Weights of a small mixture-of-experts language model, trained from scratch on English Wikipedia.
Size: vocabulary 8192, 42.5M parameters.
Experts: 64 experts in each of 11 layers, 96 SwiGLU neurons an expert, a softmax router, a shared expert of 128 neurons.
Training: a variant of Adam for the experts, 323M tokens, 4934 steps.
Below are experts of layer 7 (counted from 0) of a mixture-of-experts language model. Rows are named router (the router's row for the expert) and show model dimensions 0-191. Each number is 500 + 25 x the weight over its row's rms, rounded and kept within 0 to 999. Numbers have three digits each.
After each expert's rows: "mostly gets" lists some tokens that are sent to it at least half of the time; "comes after" lists some tokens at least twice as common just before its tokens as in all text. This comes from a sample of Wikipedia text that the model never trained on. Tokens count by the router's weight.

# expert 15
router:437508505460509528502518501482499515512511478490531464498526480525482515526504513549483545472504443537528562486525490501484479494513512494500490451481497480514503509527510508496489482548491495510472452491538525510474533488508513532484563494508505467488478528513510478457501525500526489495508489526532531523470519506548491438490509527489523482523540525449453531486505538485504468448485475519502451535466494469527507511492472476514502500520483513559505492468522495523508530507494517462531500519495473490526500517516464519462490476483501501548465480503519478515475494513553475485
mostly gets: " first", " not", " only", " later", " same", " now"
comes after: " the", " was", " is", " The", " as", " his"

# expert 47
router:532482525488526534502475498497534514546496496501508493491498527510519511496479522467509540496520473544508521495483509524526477539505522515528475493503519546469493516463455504471557536477479497496500522501504480548535476511509471529504509501480456492487493473490451490493545505501547525507491466494549481484472500467483532516511489473457497530494488509516494522521460539501522461522541487525512474485475535503471497503534461520456548536466542516475438520492496531478501494487520513472471519497487492520498484471500488503531551470541494507490524533533481514551488485479452553489
mostly gets: " sc", " Sc", "'", "’", "  ", " Guard"
comes after: "=", " |", " =", "|", "  ", " also"

# expert 7
router:489506518484500513497510531532475535517532445536505534468523483441475539475487512507451492503433482503480535495481511517520529537430512467523490494523535471475515461518528478475486532470482540501486478441508470500514519524497503495522493476495462451538536534491529534491501446481535525503504513515504469521537500527473494487521459489489459487500488531493477540489492533483505518532503532479479518496478479495528490483439516461504530544476473507516514492477478508506512488437497497461512473440491523479485502494503533486505483482516489498490481510482501508511476507501482501496
mostly gets: " new", " main", " large", " small", " Its", " median"
comes after: " with", " a", " of", " is", " at", "^"

# expert 2
router:505514510471494477474520485468469507499458475513496496490457488529466461499483538492513498530494453554490530521497456466491492503519485491522501491485487482514500473522506484504575543536526498496447497536508492559527528495501508544492493455519545514479469508520486510517459498474521513482517487514526486479495518508467487513466492494525545512482487491512520531505513478483492492487472465544524480513519483501517471507556496479478496511458552491491496485516496505504512468496471461458511527516547479455480473479541541499528543504477513502488518499474527482510470513539422530479
mostly gets: " However", " Despite", " while", ".", " where", " however"
comes after: ".", "s", "=", "  ", ")", "\""

# expert 53
router:466500489501506496473468530516492490481505494520517549486484547515479519489459491519529487543467518491507508491495482488505535473514519498519520475525504444443533512488456504496482516498580466549477547503481501492489545527503468484489482528501492492520524490507506525502519512538546474497512522532514529493532521522506492508520503524444539480524510503506500499461472507502522509487533544518501528532521470467431484501520480479483457516518511520435499534512500524480512485493487473496448569463480481490483503494516483478474520489506444510505489499531461467524480517484510494522
mostly gets: " ·", " SWE", " LINEAR", " AUS", " BRA", "EE"
comes after: " at", " |", " on", " in", "°", " won"

# expert 34
router:460469517491528563504499548534468544465486507496468516454504506523485515454498491531531459486531516470505528505501518553500513511495490528474533537527463485498510511504470509503496529528503503543492524536487501510520556489487494493498513488443549503533498503500528525503466501507462456522468487474501522506454506543493524476551490492468458512465499536490516467521501512533521506459512494506526488538477494490498531510510507468503493510448496501522515474461527476491491499515502524528528479510527526535510494492495469526456492465504540528508461492503521531509573496493521464508
mostly gets: " many", " these", " various", " several", " of", " their"
comes after: " of", " in", "'", " on", " for", " from"

# expert 48
router:505471524532540533499497515477515542477517504496480504534449525532479485450566531499487511521514492499542527474485502567488516478484483513459524472507524477487500494503491508499514479529440499533437473442513528472485533530483492547500523509511490477483466511487484529501529485494497495489480514549532500483510467482474464502509448532510496490502488476514492490501494486501494519503504463491490472468522522457497571499482486505492527500504504493477444494475464488545479470528487508459515519549516512466479489534531518479496504510510532524481531478483504526454506510503517450494
mostly gets: "ruct", "\n", "ess", "\n\n", "History", "List"
comes after: ".", " |", "=", "|", ")", "\""

# expert 51
router:495477468526488493504486535510501494482536512541417524529482514496491504451487530525493472483506531503516492498525504537489487524485514507483531499483531480524474447501548487512462487503524492497504491544474506493471486499496496505508486508468507519488480470511482510514472492544458514491487528520464479508531497470491477513506495544506481540539531475511474469529465477521495525489519536511445494538468530458448471492516468518498478455554519515480462524477472488469506520554490516486521469481452507525485519482554513490479508502468477499487521513518523475448480454495485506457
mostly gets: "Career", "Biography", " 978", " Apps", "Gls", " transfer"
comes after: " 0", " |", "°", ";", "–", "  "

# expert 5
router:449495513531528491486511515469530535486502499528513466459481572442544533450506445507492492496505535467523537480534511501502519493485499478466546497465497454492499502489554489486464505521506536495464496520464522482508471511488497461495507498497509531506487565494484507438494515503482537522531454508489512458474495514499474468497480515514506521498508504480518492517492495469517493525501525479525484483515526491486498481501506514523500487504486501479555512508489450509472456495495558544543496493482512480493510495488513496478487532462565497495511458529476527449485478481482476513
mostly gets: " or", " and", " but", "ually", "fully"
comes after: "s", ",", "ing", " well", "es", "\""

# expert 30
router:540485522468467535474529519488507462444549547548467463484517474515473518477516493478488491529505525504477511466537531472475517531503482520505461501547509504529452497491492514524504472465501498488481491518486487500516458524511511479496542512483539535581513486534502455492487507492484485527492496501464499532518479465541489494483493495492551471525494555544461538517483459516481487543501475533541496497512477527509475498539484523495515494513511531512422488506502492522487495483534503517492490511485512496503481491513494504555480493484491521530539492507522503510495509512463532472
mostly gets: " Billboard", "ο", "т", "в", ">", " medalist"
comes after: "-", ")", "–", "/", "%", "{"

# expert 23
router:505500528467446496492489473478492507538474487485487499476510546497529502490510488508527536512461513496489482463471529475528482495523491475478487499477518518487509467529509465492484516484565506465478532434492461468520499493529503437494533510508477519525487513527510467505504523541504468485515471528511468476457521502478488540527488526513451471455487494517485477464442490507520526482458540517477564475475478492510525528514512498469522497505528493496504473551504486483507504529499471544521488497515524519527459544518519514480497507536480502514499499518515496517546531519440499533
mostly gets: " Wi", " Fra", " Mi", " Ale", " Gi", " Tu"
comes after: ",", " |", ":", " of", "-", " by"

# expert 49
router:497531487500490476505505529470504507517482468493486497477493496491526510508514477471512473508512502508469512499483477482491481511547522462515493501511485540522504518544507507519492539489480514467523458454504495459515551494516469456469487504535476498523515558550463499481447446507510501512513461470468488535485472477487468486494517536583523521479460450515556546526532533511550515509510496507501520501478521511495537480500523546546477503502503483497485515457519468488497519477484505532507512475496513495520509475528512481512489516456510505468493490505485484551501506539479567485
mostly gets: " v", " M", " Ch", " c", " e", " R"
comes after: "\n\n", "-", " (", ".", " \"", ":"

# expert 4
router:479481443531510502522532471550522468467527497490502462514494509510487521475526459508527471483532476522534433484512504470515495460488531471458496522519469492470504527483461474507513469474526478524503486503525532495474517488465472480492470489492518518500523477521496563512506501518477496550502529524512548499477528502520526525446467510470522503495505521478513468504488494533500524497479544524504559508498528522475558504492470540496480499505528487577531512528488483484491495488523469512513506484504476492515494493491484526500439503526480515501522501505532489462524458537533500527
mostly gets: " Coordinates", " kg", " years", " votes", " Loss", " cm"
comes after: "|", "–", "-", "{", " 6", "2"

# expert 20
router:465478504508493465486565500455541486539515519434509559479508511528470496490505450485478532490471487515520505529514500481551505509475483476487511495524534518491480516541483487519458505474510526514545484554492485517518519503529490522509536484515490482496521476457469472519493548492554525508482482546475454486532510536534475528523497482462487483478495516505512523523506481502465489523517546513502511517474509488487490462505530465504485488493531515509542527497477511494512518516483531456515493523546481459499474482521504554541526492520509477519501472513501540548475486506529512519
mostly gets: " became", " are", " been", " made", " become", " take"
comes after: " was", " is", " to", " It", " it", " which"

# expert 27
router:482531511474515514511471529498479502451537530531478505503520521518518513445510488504463454561505544502523515494509520471462516488473476539448555527531455464498495511529515464505490481515477521440488475503519471547528457507462502517490533493462517539467513471492482496468462506442500526476523511499498485514526525496495519482491442507446466535496509552485505518512483493520512486479513496474503504471511482498489535509510530481471481486519466467457487474477482492529504510503460498500513480482477467511509524467491506478492489509470517539508475491501534482536514460522509512473
mostly gets: " two", " three", " four", " five", " several", " many"
comes after: ".", ",", " of", " a", " and", " number"

# expert 10
router:445509473544465494463502505491487529494513457515513502487511499487487477504473490468521456512489509477468517520506470533476485496525520518520445526441492496508500486509475465475498490486473453471469501456492475493505522514496521514519474496517529501563516514478497499463485515461484491540472467515495500524498460500494489487502516490541472523473490478518486525495527513455475517493493475509496502580500499512538483491499466560500458457484520532514499485551487492466510560496513440509499472527505522519478463488483484492419515510484528455501482505481512498518501531512487513528
mostly gets: "La", " du", "Bra", " bra", " cru", " gu"
comes after: " to", "-", "–", " (", " for", " by"

# expert 24
router:516505488490468487486535554502501456466510539534453477534526465474523461546541520536461534535499511522504520483499469450504482466486484505497482514509480472497509466477480450509518455528442493534475534527513500504487464482513529460478492508517517473471524495531537512502510488462554471473503535546478486500519528498515531512481496495509545484497516479473523520531447510529542503490487479497483525489517501508501557524486478488510499470467509492536492491548483529503483491522493535510494479503504468497521505463501513501486508459514522492517461473483502550530549497483502501521
mostly gets: " 1978", " 1973", " 2007", " century", " 1986", " 2002"
comes after: " in", "–", "19", ",", " (", " 18"

# expert 26
router:460479512515490509529528487535508503509489455492500495458484540521504504506515544540518501499457497479496536473464580511508505484518536525500463531455473509516505500521514475473518516450536509463506484474533492530486505526511480502463507493473521477557499514486464514488477493504487487491509485460465514530498484507482519504516526449511480479513468521523482522493503438487498474518521516530498486517497478534500489466505527496517549549522483456523506555544549510468525486520486460526504501529489506500528536533479493474545532514468508509468488488489468557531507477511487509518
mostly gets: " \"", " '", " i", " bi", " po", " story"
comes after: " the", " a", " of", " and", " The", " with"

# expert 21
router:547465500506530484475489490502486489475470501489484474519534483504463528525494509543481487488550533507515504513498459480489487512488524535506534534493541470505472491485500538524469502491493530520467496536548459538491452485541492491506462544496469505474523483488525480512491535450544535509503511505498456499505470535531510469499475479502496511493509459496465523531473490536489484481462456458492475455503513515515520521509508515455536444495484502479446512481521501496544545502509495502487523499487491462474516478498506467500487457495486469513495519482472478457469528535468555498
mostly gets: " Mexico", " Germany", " JPL", " Italy", " Pakistan", " Madrid"
comes after: ".", ",", " New", " United", " in", "S"

# expert 52
router:498504437556478506498484492517499504444486490552499523482527510516515500474512491502495521511541475496549485491509530500518479499538483507505524505471494532508481525489496498532465516524511571501453530452491531505519485522483536507489450503478465426480479490518465521449516491482521497489510490470565500497537470491486476470521508503495503511516475507498466475492483471474513478488533523453474472477478488490523469512514508511495518492500521501498478447481493505469475471479500553518475520519473519478516511511473526449508495499515468533493448497506571540511468482482500494494
mostly gets: "-", " newly", " Un", " Exp", " multi", "Un"
comes after: "\n", "-", "|", " non", " =", " co"

# expert 11
router:524523521492480471542528512499507516496515483515505511482500512533447478497490533538484459500471504439479520453456500485498536525514475532495480521471485558507495479523505570518505495519532455480521489511517512479474535536500527522512519504454520475500456497513513534499463483471546544497512494554482522494490501503516500481497491475482460541553477507509535489505477548467493497520447538463498526481523509485489512497495531504504462512485508503492511508521456528559496507525495483469530468495501476499499504489500507476480543516491506459544447513477502508519543540479493498492
mostly gets: " which", " where", " who", " what", " how", " This"
comes after: ",", ".", " that", " and", "\n\n", "s"

# expert 9
router:491505490493457514485494512469484466532499477496496480499541488468476495523520497463524482520499489523461532484462541561485499511498519511484489484517496476494515509521476544506467514463504457489469489517485456503461482533488514461542521486455445496491496499518540480511480448520504480515480481484497492505525513537460507509521487507488508448438507464460517571470499519489487496531547504487482495504461501501489464495496499479574489506469483532509498468483463506482474480453532526491481503509493506503530515530522493504524486519461486492531538510518476443516451494480490499465
mostly gets: " MPC", "′", " Density", " protein", " Animalia", " spect"
comes after: "  ", "%", ")", "0", " 0", "1"

# expert 31
router:508531541490506500510495479529485488492525468493507463545520514494492487511474507468468469515462509531534527471519468485515500518479478487461505475512495492513507485516539493487440519540501484479482499522516497535500465490522533516511483487473459515501472565454525509497496489519490499493486470525507452513508477519507480491511491506495508499526482516474472536481514544497477501465523432487472528476497450506520529536494464518460459497482513492472469486448486489477462497497449552515484528527471466479472455507487523521541484448471496495502541528499456511515441503528525479504
mostly gets: " English", " French", " British", " local", " Canada", " States"
comes after: " the", " United", " a", " of", " as", " in"

# expert 38
router:502466497457501512486496474498532509530520499527482531490510479501488517486460529531539496513519510541499490511516505491483483526499521506497463450471488493498507491490487562539498510514550473491499529453470486480538506497522464481506469460528481539462500512502495460470542476486487524478527466513491520538464459483503512551470507483497537477468514492479507552503455548505467520500463519491542509509531459521457508534471555508461501464492516504476511518524498485492505510526499521471482487505483534561515459480521497496492478467551493503488540485476536502504512547494516532515
mostly gets: " Conn", " SL", " ST", " SP", " 34", " Q"
comes after: " |", " (", ";", " 1", " $", ":"

# expert 8
router:501515464474484463519524449461493503480534486532524537523508477520480493542501502543481526494534539538559462492486506472499506488494501508507490550537518511495509497500467511494533522524499504495500500516435485472518520519484486508500501513502481522475507473523473491427544513507508555501499523475525517562468533496515513486517517533473551486478549482533523466464467499531508465517469552519464464517514482517521496475485531475479467456512517500540487484514503492494505475491536491497479530505480474516540498496492491524520471481530476479465486487518458469531499526485525473508
mostly gets: " FI", " CB", " FIFA", "OR", " CO", " FRA"
comes after: " 2", " 1", " 3", " 4", " 7", " 6"

# expert 33
router:474501486542508521481475487494538504505487475471492522529515539518485505514469552505519542516457476550511438455492504485481473489522501459491500511471530523540491507540484517463498541490525463487508475504517540494464501523465521512520504492543504482484486519522461493510553536475527486518503459530476471488466487509501530553504531513482474491499532468461472499497471512517488457478509494481480488456529472510506515497513443488505483522500464520474565533508499510525478501485507514536502542451501499492516479508528503469509541498495481473511457483434480516507526519514516495481
mostly gets: " adm", " indic", " app", " Succeeded", " cont", " decl"
comes after: "\n\n", " |", "|", " he", " was", " to"

# expert 43
router:470497537480523522510517531482513526457498495545557518478494535531571503492484464509549526515527507472497502473507460508539478489491475527476475517502501506459468494460506491535473466483521502540539503513490460466484478499513491474524491458528509493530451511491504492499482492478500510485514496506499514496510520498465490504500497469545455503553464498497516526551464461478511523466479492481533495503527491497487467517512507518496449528486450518489475512516506521509517484488464504467502506544494536512508542517506476529493487525551550492537479539534488508555480478542484524503
mostly gets: " Species", " Binomial", " :", "family", " including", " include"
comes after: "\n", "s", " such", "\n ", " by", " Born"

# expert 57
router:485495503472525455477432512538462508513484483500507487500504507465445457481479505485552527484508512481480496545522486525503528494519521471502474495520473486458524507534494484517529513474506546493497503486490549479531453495499454473496491523543487482544525511562514487507546506498472490513496478505490473503491488508550522485519524531528505518482483485505527444483492519496498530520514540498494497511490522516476535491514541510498520494527493455535496495542475498476517456558507473513462522468467519466515537538516516519523468482505522487484514532460537484548507493531482522471
mostly gets: " H", " Co", " S", " G", " Br", " V"
comes after: " =", "-", " the", " (", ":", " \""

# expert 54
router:521516530474514486501485542508554488472497503528475454515506529490509541492488505471524499507480507499510517484492519553477523491479516503487503505512500464455524483521552488528467511545466475528503513510524514525481524520532494495509458476496516485501494508507545511484448522522518512500519516515492490470483488497461502513510499495515469494470510517476504563541501490507456516464499501449527524510552506505449557458484502465567527508460473500509555496514483509532511516536502531468507465503510508494519465456532512529450494465494559496520518463483484462529497470518504499510
mostly gets: "ised", "ulated", " written", "zed", "ified", " Nominated"
comes after: " |", ":", " was", " is", " be", "rib"

# expert 18
router:496514504504501483480433507505469500502488520500505511469533503465495470525460497466487556528474474474488488530489520518517462542502482512519491508544520560530512495492493484533509515519498517534488555553493489435529529534498510474547505526507487479527531522529527509505500471528448459505500503474514508475488515502488486475496496471473515529503491506529472456500502515486511555443461458506465492474487477484516511528478516512500505504466536486481437475492490471490504491490496505501459480467532497524439531481460479505494516508530474509485519503511476508545545526477483485516
mostly gets: " South", " New", " Great", " Old", " North", " Northern"
comes after: " of", " University", "s", " in", " Country", " Department"

# expert 19
router:474480474503492492534519552521546517510472438503491518537511480531503508539474519466482496490497491530525464489485486502496442472497498488501512479453473524433528499524473504492491498467466493479536499471444504514466557480458517466493499489525494472506486499471504497491509510466528505528508471523493507488516463483502503495507472529492509514481483486525482466471528508464501523508519464523430461511520477505475521476480472529508532500486501449523496481478495526463502534481534509487501536519501512558519507481458481505523508515528511433537503481485553507523540502532508513489
mostly gets: " ext", " att", " ret", " Rec", " det", " Ex"
comes after: "-", "|", "\n\n", "=", "\n", " ("

# expert 40
router:512485493461524501515507467505471482506516470481509528480481492500499466532510550509491528543475512475494483505514446484516499480526535474524505460531537450520486511487522501491502469458532523503499456469514429513469518452485497502531477519468479472475550485495472465525514482502497460478512494502517488511525476506496513520490507502516512443469509510494456461436525466535549504522510467520521512484526508527487514524506503472499524544519481500546515512509507494480495466502534520491511494512522518543488515506487489550512513494520540555513540537518470463516496528468540471492
mostly gets: " Court", " Son", " Assembly", " Parliament", " Prince", " edition"
comes after: " the", " The", " a", "The", ":", " at"

# expert 44
router:533457531542511513499539497523491485534488511500529538491466490534479476502493507471509480486529519448503461526493476488534476498516455502504522499535500533533508513490492479559485510551513492525531510499466506499528504464465496553471503511520484513514516527526518509494517508516481468495512475473466496499492535529532477539470511533465492474479543510461530509525496454493527495493530479542506452495537478492479454513525479485470520503470510465473501484528501455519507485508480481502508470468549475492542459497529479445497519523538524505516505492480492561452538486492485507512
mostly gets: " during", " at", " in", " In", " During", "On"
comes after: ".", "ed", "s", "\n\n", "d", " released"

# expert 61
router:521518507461547538482541448475525505531501471511498504533520518516493494491500447511516530468549483482506475470475432497504526493515508525488492510465461511510497487482514512464512486531517458489470492525503492474511516503533499526514531503525540538481515480509491462484514511529488490485499483475492541460511511487475543532512523526540501503488528513508498487490565478529467485481493550503498532553506494484531462535493496525526490473541486464489515510546525483487469471501489474519556444503483487494463484524512511487504519520475452465509486495492563502467503528529532500506
mostly gets: " he", " they", " They", " she", " It", " was"
comes after: ",", ".", " he", " that", " He", " where"